config = dict(
    n_layer=13,
    n_experts=40,
    experts_per_token=2,
    moe_layers=[0, 2, 4, 6, 8, 10, 12],
    head_dim=64,
    qk_norm=False,
    init='normal',
    optimizer='adam_variant',
    batch_tokens=32768,
    doc_mask=True,
    dataset='wikipedia_en',
)
Below are experts of layer 4 (counted from 0) of a mixture-of-experts language model. Rows are named router (the router's row for the expert), up (a neuron's input weights, with its number), down (a neuron's output weights, with its number) and show model dimensions 0-95. Each number is 128 + 32 x the weight over its row's rms, rounded and kept within 0 to 255.
Before each expert's rows: "comes before" lists some tokens at least twice as common just after its tokens as in all text. This comes from a sample of Wikipedia text that the model never trained on. Tokens count by the router's weight.

# expert 15
comes before: " |", ",", ")", ".", "–", "\n"
router [158 134 185 162 149  47 104 116 145 132 178 120  64 139 177  93 138 110  97 151 144  95 112 144 200 179 100 151  97 138  90  81 153  79  65 131 166 155 140  64 164 130 124 135 122 140 116 123 138 176 150  84 150 110 115 105 111  86  83 126  84 119 162 110 144 107 189 135 194  85 143 148 150 130 119 169 118 126 101 156 138 118 185 154 145 139 148 125  79 103 170  91 177  93 146 119]
up3 [197 161 167 147  92 107 110 137 123  93 163 113 137 151 114 124 135 142 130 148  95  64 101 153 187 176 142 135 159  84 129 141 158 162 118 116 113 136 150 119 118 135 116 110 129 143  95 172 129 187 143 146 140 102 182  80  73  91 117  92  62 120 148  63 145 160 195 136 110 138 137 149  99 173 156  84 105 100 148 124  36 115 105 127 128  93 192  92  95 110 128  89 116  98 108 140]
down3 [135 171  89 167 145 151 206 180 150 142  98 105  90  71 108 108  95 117 140 142  69  79 108 127 110 175  77 113 163 128 136 107 106 128 117 126 188 140 123 151 178 121 124 145 123 130 116 163 113 109 170 162 138 131  73  82 146 141 142 119 191 138 154 123 129 117 136 101 170 163  49 150 148 124 178 165  67 110  65 142 187  36 110  85 137 151 127 124 148 158 128 124  94  95  97 129]

# expert 11
comes before: ",", " of", ".", " (", " and", " in"
router [137 149 169 165 175  77 112  89 116 101 146 149 115 122 101 107 114 114 154 185 131  94 118 139 180 125 105 137  58 121 112  96 103  99  97 120 196 141 120 134 103  80  59 116 139 117 124 146 155 176 131  70 123 126 122 121 136 113  92 172 112  97 182 110 139 109 184 109 146 126 122 134 159 134  72 137 161 164 122 142 190 160 101 179 113 126 159 106 109 102 160  83 168 111 180 126]
up3 [157 123 105 110 144 165 110 114 117 137 178 133 132  92 129  78 187 120  96 150  88 131 114 101 191 141 106 141 116 134 149 133 122 119 211  85 104 110 134 176 123 119  41 195 106 116 125 154 123 103 193  87 136 194 143 160 118 158 159 121  78 114 195 123 142 110  89 158 184  76 100 119 152 159 138 120 123 157 129 108 160 121 166 163 175 109 149 117 154 150 119 106 167  85 104  52]
down3 [197 117  94  77 138 148 112 148 135 186 118  72 160  93  93 174  97  86 145 137 142 161 121 149 157 120 146 105 133 154 138 142 160 145  76 142  92 115 149 108 167 118 143 103  93 143 143 112 104 189  95 166 112 114 117 196 118 140 196 120 135 113 129 123 123 169 118 140 106 121 104 128 119 161 114 132  95  95  69 113 151  91 114 197 119 155 110 214 175  59 131 115 141  91 168 171]

# expert 33
comes before: " |", ")", "|", "0", ".", "′"
router [181 144 148 128 187  97  84 128 140 117 169 160 103 205 145  86 103 126 164 187 164  98 161 120 145 147 116 135 124  95  93 109 113  98 100  66 103 164 166 101 191 139  92  96 130 113  78 115 144 152 128  45 127 119 141  99 125  60 127 152 155 113 153 109 196 143 166 121 149  88 129 144 150 169 107 152 137 124 100 117 117 171 141 184 114 132 151  78  88  92 184  68 160 122 100 133]
up3 [126 200 148 124 150 132  43 156 132 112 111 111 107 141 136 120 108 137 123 169 120 153 151 131 115 104 130 152 128 151 115  84 160 157 115 176  95 140 128 156 140 119 202 128 112 124 134 104 185 163 115 140  98 114 134 154 132  65 145 157 161 113 180  62 116 140  77 174 110 140  99 136 204 107  91  80 131 121  78 135 101 125 129 128  83  90 147 115 163  76 126 116  88 157 147 146]
down3 [ 77 122 102 122 125 167 143  86  90 120 212 165 188 177 128 124 163  72 152 137 100 122  99 123 111 134 141 166 152 139 107 102 168 190 136 159  93 166  81 150  76 145 166 101  75 146  64 157 118 140 129 135 126  94  70  98 102 141 166 125 136  81 174 166 108 110 148 132 101 131 108 124 139 172 128  90 144 141 111  96 150  99 125  93 125 111 134 113 103  93  91 148  98 128 118 115]

# expert 10
comes before: "\n", " 0", "  ", " 1", "–", " 2"
router [159 110 215 155 138 101  53 111 105 116 168  92 113 178 144 124 112 128 177 196 142 135 140 144 150 116 162 144 127  88 117 128 149 130 127  83 177 151 130 132 175 149 115 152 141 116 122 124 150 192 115  70 146 145 136 108 104  95 117 161 130  99 194 133 133 112 132 118 178  97 157 116 142 122 112 189 143 146 121 160 118 144 156 176 110  83  97 132 122 109 160 137 163  81 160 121]
up0 [198 226 160 132 125 118  93 159 143 134 150 121 133 143 141 147 117  60 148 106 157 142 160 126  95 185 137 122 107 106 154 152  75  99 126 136 118 117 123 149 125 142 160 146 144 103  92 132 118 145 148  90 164 120 128 125 106 111 136 161  58 102 177 157 144 139 122 121 151 147 172  75 131 158 113 124  24 159 152 124  84 184 150 159 152 109 109 119 105 115 126 143 132 171 160  98]
down0 [ 92  73 117 116 118 154 141  71 118 222 131 102 108  71 131  87 162 127 100 146 133 110 156 153 125 126  92 129  73 145 174 207 124 129 188 214 120  88  65 158 175 102 187  68 108 100 192 163 139  96 113 138 151 125 168 106  79 170 122 157  43 114 122 159 127  95 141 150 155 144 115 165 128 178 122 131  99 129  83 115 164 151  98 135 110 149  77 100 186 163 136 105 147 103 164 139]

# expert 1
comes before: "-", "|", " the", " •", " List", " States"
router [186 130 122 127 167 115 100 140  49 132 145 119  89 219 108  65 115 114 134 140 162  95 150 168 205 141 154 160  84 119  61 121 121  87 119 147 149 208 145 166 129 141 115 140 119 100  85 155 101 151 120  84 113 134 171 145 122 101 159 125 129 152 161 105 162 116 155 157 158 106 108 133 179 117 117 162 115  95 104 141 121 171 106 148 123  64 139 122 110 106 152  96 139 130 112 125]
up3 [ 95 170 166 114 153 138 145 175  75 106 177 161 110 172  95 112  91 125 118 115 184 145 233 141  51 155 109 150 164  52 136 147 143 137 115 108 104 168 102 112 158 126 130 128 166 124 108 160 106 126 150  85 122 134 217 207 189 102  86  73 158  85 157 139 137 154 128 147  90 112 147  92 181  98 151 132 104 140  84 163 102 110  64 136 156 134  87  46 133 130 138 128 135  72 115 137]
down3 [119 128 145 163 126 111 130 149 110 127 156 119  60 162 111  66 149  64  81 141 155 172 158 155  62 158 119 112  82 109 136 129 152 147  99 184 110 150 153 164 153 134 150 134 152 217 146 110 179 123 139 167 135 107 158 168 113 122 123  98  96 198 113 159 133 141  36  99 138 139  66 103 139 139 128 161 120 212 110 107 149  88 108 157 162 123 159 159 160 154 186 112 145  65  95 170]

# expert 2
comes before: " |", ";", " (", ")", "'", "L"
router [138 187 109 174 172 124 141 114 126 142 159 162 101 190  88  78  85  57 152 138 168 144 143 173 162 109 118 108  79 147 105 115 125  92 116 146 166 156 152 125 115 146 110 107 138 125 121 122 153 136 132  38 135 172 158  74 113  88 102 131 110  92 180  75 151 180 137 119 127  66 139  79 150 140 134 206 121  97 109 227 175 128 135 142 149 107 116  94 130  86 122 110 184 140 122 143]
up0 [113 132 121  94 163  96 108 126 108 156 201 155 169  55 120  98  74 139 130 110 198 101 120 128 124 127 176 112 110 165 139 121  87  80 139  57  87  82 137  86 147 126  85 158 177  97 124 146 121 121 124 132  89  85 158 109  77  98 128 191 128 114 137 119 109 132 197  89 161 154 108 116 161 116 159 142 167 139 168 115  80 124 123 126  66 101 144  61  67 119 166  89 184 181 172 116]
down0 [127 113 152 152 105  95 127  92 128 111 145  62 150  95  83 172 187 126 127 137 185 135 154 129 145 158 101 145 117 131  93  88  84  93 191 130 177 120 167 152 113 149 156  98 124  78  99 133 121 154 169 104 164 129  24 109 115 142 125 138 129 155 110 150 102 135  91  95 120 102 119 103 109  97 144 160  89 128  91 166 143 164 168 153 165 138 170 100 186 110 116 151 106 116 157 167]

# expert 17
comes before: " by", " to", " of", " in", "ed", " a"
router [153 140 161 126 149  84  94 111 126 119 126 145 101 148 125  82 164 182 137 139 174  83  85 169 158 181 178 169 100 116 117 203 184 103 156  99 119 178 132 172 123 128  47 140 152 135  89  76 142 181 145  87 121  98 142 153 114  37  95 201 119 116 131 148 137  97 165 110 166 103 199 138 190 122 121 179  93  75 119 131 128 123 112 155  96 110 107 133  88  70 127 112 155  95 169  70]
up0 [191 106 114 124  92 122 131 155 118 213 157 141 115 158 168 184 186 140 129 207 121  78 115 100 156 135 100 150 128  81  99  75 136 130 118 105  98 168 123 151 152 112 100  42 145 113 165 157 102  72  93 126 134 113 159 176  82  43 118 100  93 106  88 100 173 172 118 193 149 113 115 102 127 102 137 120 109 117 102 163 190 140 125 138  80 150 101 143 125 144 120 103  89 122 109 133]
down0 [150 101 126 137 180 157 203 137 201 134 138 163 133 112 136 146 157 116 105 136 140 116 118  87 145  97 132 158 114 158  78 159 127 130 145  75 164 169 162 125 162 113  92 111  86 134 172  90 158  94 129  64  86 119 124 110 127 130 164 152 110 128  75 135 123 125 146 149 119 149  97 160 100 150 178 182 134 143 128 119 106 116 160  73  83 129 194 137 110 102 129 116 109 206 130 160]

# expert 19
comes before: "-", " the", "|", "19", "1", "0"
router [125  95 149 174  94 127  99 114  95 106 140 136 117 184 171  55 167  78 157 136 154  82 125 150 168 140 156 144 106 172  92 135 135 108 112 114 157 183 136 155 192 144 155 143 175 108  94 118 168 152 117  72 143  95 119 145 114  74 102 125 136 117 177 121 146 151 129 150 132  70 202 118 141 128 120 141 144  97 139 158 132 146 156 144 118  92 126 135  88  78 190 101 126 126 139  75]
up0 [128 163 118 151 101 122 130 182 116 121 111 131 123 219 137  75 157 133 136 121  99 106 209 137 130 168 129  91 134 131  75 132 113 109  79  97  89 213 183 161 140 113  71 123 173  81  97 134 177 124 107 111 113 151 110 176 117 119 100 139 145 117 161 122 114 120  95 139 104 212 163 127 110  96  82 150  94 140 130 109 174 116  88 154 112  73 138 152 174 121 117 137 144 155 106 105]
down0 [110 150 117 165 119  98  48 100 157 180 187 121 106 189 148 191 134 132 139 117  71 172 117 129 113 141 141  90 136 115 121 116 202 143 180 136 171 143 124 142  97 167 114 162  88 131 186  92 141 127 144 133  94 143 168 141 177  76 102 149  93 157 130 126 118 134 176 131 137 141 160 109 134  78 173 108  57 149  88  76 147  66 114 150 119 118 137 121 104 167  70  96 103 148  88 110]

# expert 9
comes before: "s", ".", " in", ",", " of", " for"
router [144 168 199 177 140 145 120  85 149  98 137 148 136 112 111 100 152  60 159 179 187  92 131 129 152 139 126 117  91  84  84 164 132 128  62 133 105  91 151 142 144 114 116 131 164 117 135  64  98  81 137  79 149 131 125  66 133 104 118 194 112  67 134 140 190 137 149  89 192  94 177  93 142 140  87 176 134 133 117 136 154 141 153 132 149 133  92 116 141  78 146  76 117 105 162  78]
up3 [130 109 209 154 136 128  91 131 140  88 121 148 130 138 145 149 131  80 140 152 151 154 124 114 148 124 149 117 103 154  50 108 126  88  93 145 185 137 167 102 144 107 106 191  86 141 165  92  95 140 179 140 147 131 184  67 151 154 112 175 134 124 119 187 153 122  98 138 120 127 153  99 102 131 135 176 113 161  82 126 144 156 128 144 108 136 153 114 120 124 104 155 158 134 152 144]
down3 [160 107  59 122 125 131  85 163 168 177  99  46 151 185 152 126 184 201 162 131 148 111 108 158 129 186 115 121  89 105 113 105 139 127 186  84 150 184 137 123 127 164 114 139 139  82 174 102 152  94 118 121 135  82 132  98  88  88 190 113 147  66 175 110 106 152 137 119 116 138 189 105 120 107 163 125  93 122  87 199 107 157 121 121 186  92 123 183 116 156 137 177  74  82 128 135]

# expert 31
comes before: "  ", "-", "\n", " 1", " 3", " 2"
router [118 143 140 161 140 126 144 102 119 134 132 108 114 174 145 117 128  75 166 143 199 115  85 139 202 129 138 141 100  75 114  99 120  94 146 150 147 140 105 154 182 125 127 160 125 105  69 130 124 173 130 141 105 104 141 118  92 106  80 215 124 118 133  93 146 123 104 102 127 113 120 105 205 116 144 138 155  83  89 194 179 145  91 156 135 121 170 111  99  94 176 125 180  79 123 116]
up3 [168  92 174 184 144  89  63 125 107  62 127 132  64 109 105 147 107 101 125 153 100 120 170 141 150 151 109  78  87 102 121 181 118 110 106  99 130 150 153 140 124  87  69 106 145 138 174 107 150 167 113 129 117 146 138  72 179  92 154 135 158  77 216 177 152  91 108 122 147 111 166  49 123 142  91 156 136 156 160 181 112 138 167 104 159 111 136 133  87 122 159 114 110 149 148 114]
down3 [129 134 127 129  40 138 129 147 121 109 122 141  89 116 109 130 182 200 143  85  52 172 147  87 103 150  85 131 137 135 188 133 112 104 155 161 103 164 135 120  68 135  73 105 173  86 153 157 140 167 120 103 150 143 141 132 100 193  83 122 109 142 137 137 153  90 102  77 171 131  94 145 104 106 135 135 108 180 141 115 148 142 126 152 121  86 150 206 115 172 109 207 117 126 123  65]

# expert 0
comes before: "\n", "  ", " 0", " 1", " 2", " \""
router [195 133 145 168 191 127 124 128 102 115 168  98 133 184 123 127  99  92 116 180 181  63 194 129 122 124 139 118 161 100 142 123 148  94 136 107 157 119 127 134 169 139 107 150 156  88  71 109 153 104 151  79  93 157 146 107 113  94 108 140 152 123 136 102 120 107 210  86 124 102 160  79 171 122 149 156 113 135  43 176 130 137 156 120 181 103 116 100  97 132 122  93 144  79 170  72]
up3 [164 152  66 193 177 123 106 104 104  60 139 128 136 117 105 116 143 140 168  77 180 139 108 137 125 135 184 101 103  84 110 156 114 123 109 109  88 121  85 107 133 143 138 136 116 127  85 162 131 139 168  93  80 109 145 152 129 123 140 135 126 162 129 104 180 157 189 112  90 120  96  82  95 131 126 192 112 116 106 120 186 153 135 121 149 165 101 142  81 113  85 144  69 116 123 188]
down3 [138  97  84 122 120  92 158  83 119 162 200 106 166 132  72 143 117  65 119 118 138 122 131 136 172  82 158 116 130 125 138 120 105  97  89 133 143  79 145 119  73 156 101 165  85 137 159 169  82 107 124 130 173 145 156 166 153 144 121 138  92 124  60 166 113  99  51  91  94 140 132 118 129 138 125  86  89 205 152 123 101 152 178 189 143 118 126 123 139 131  69 118  49 128 126 169]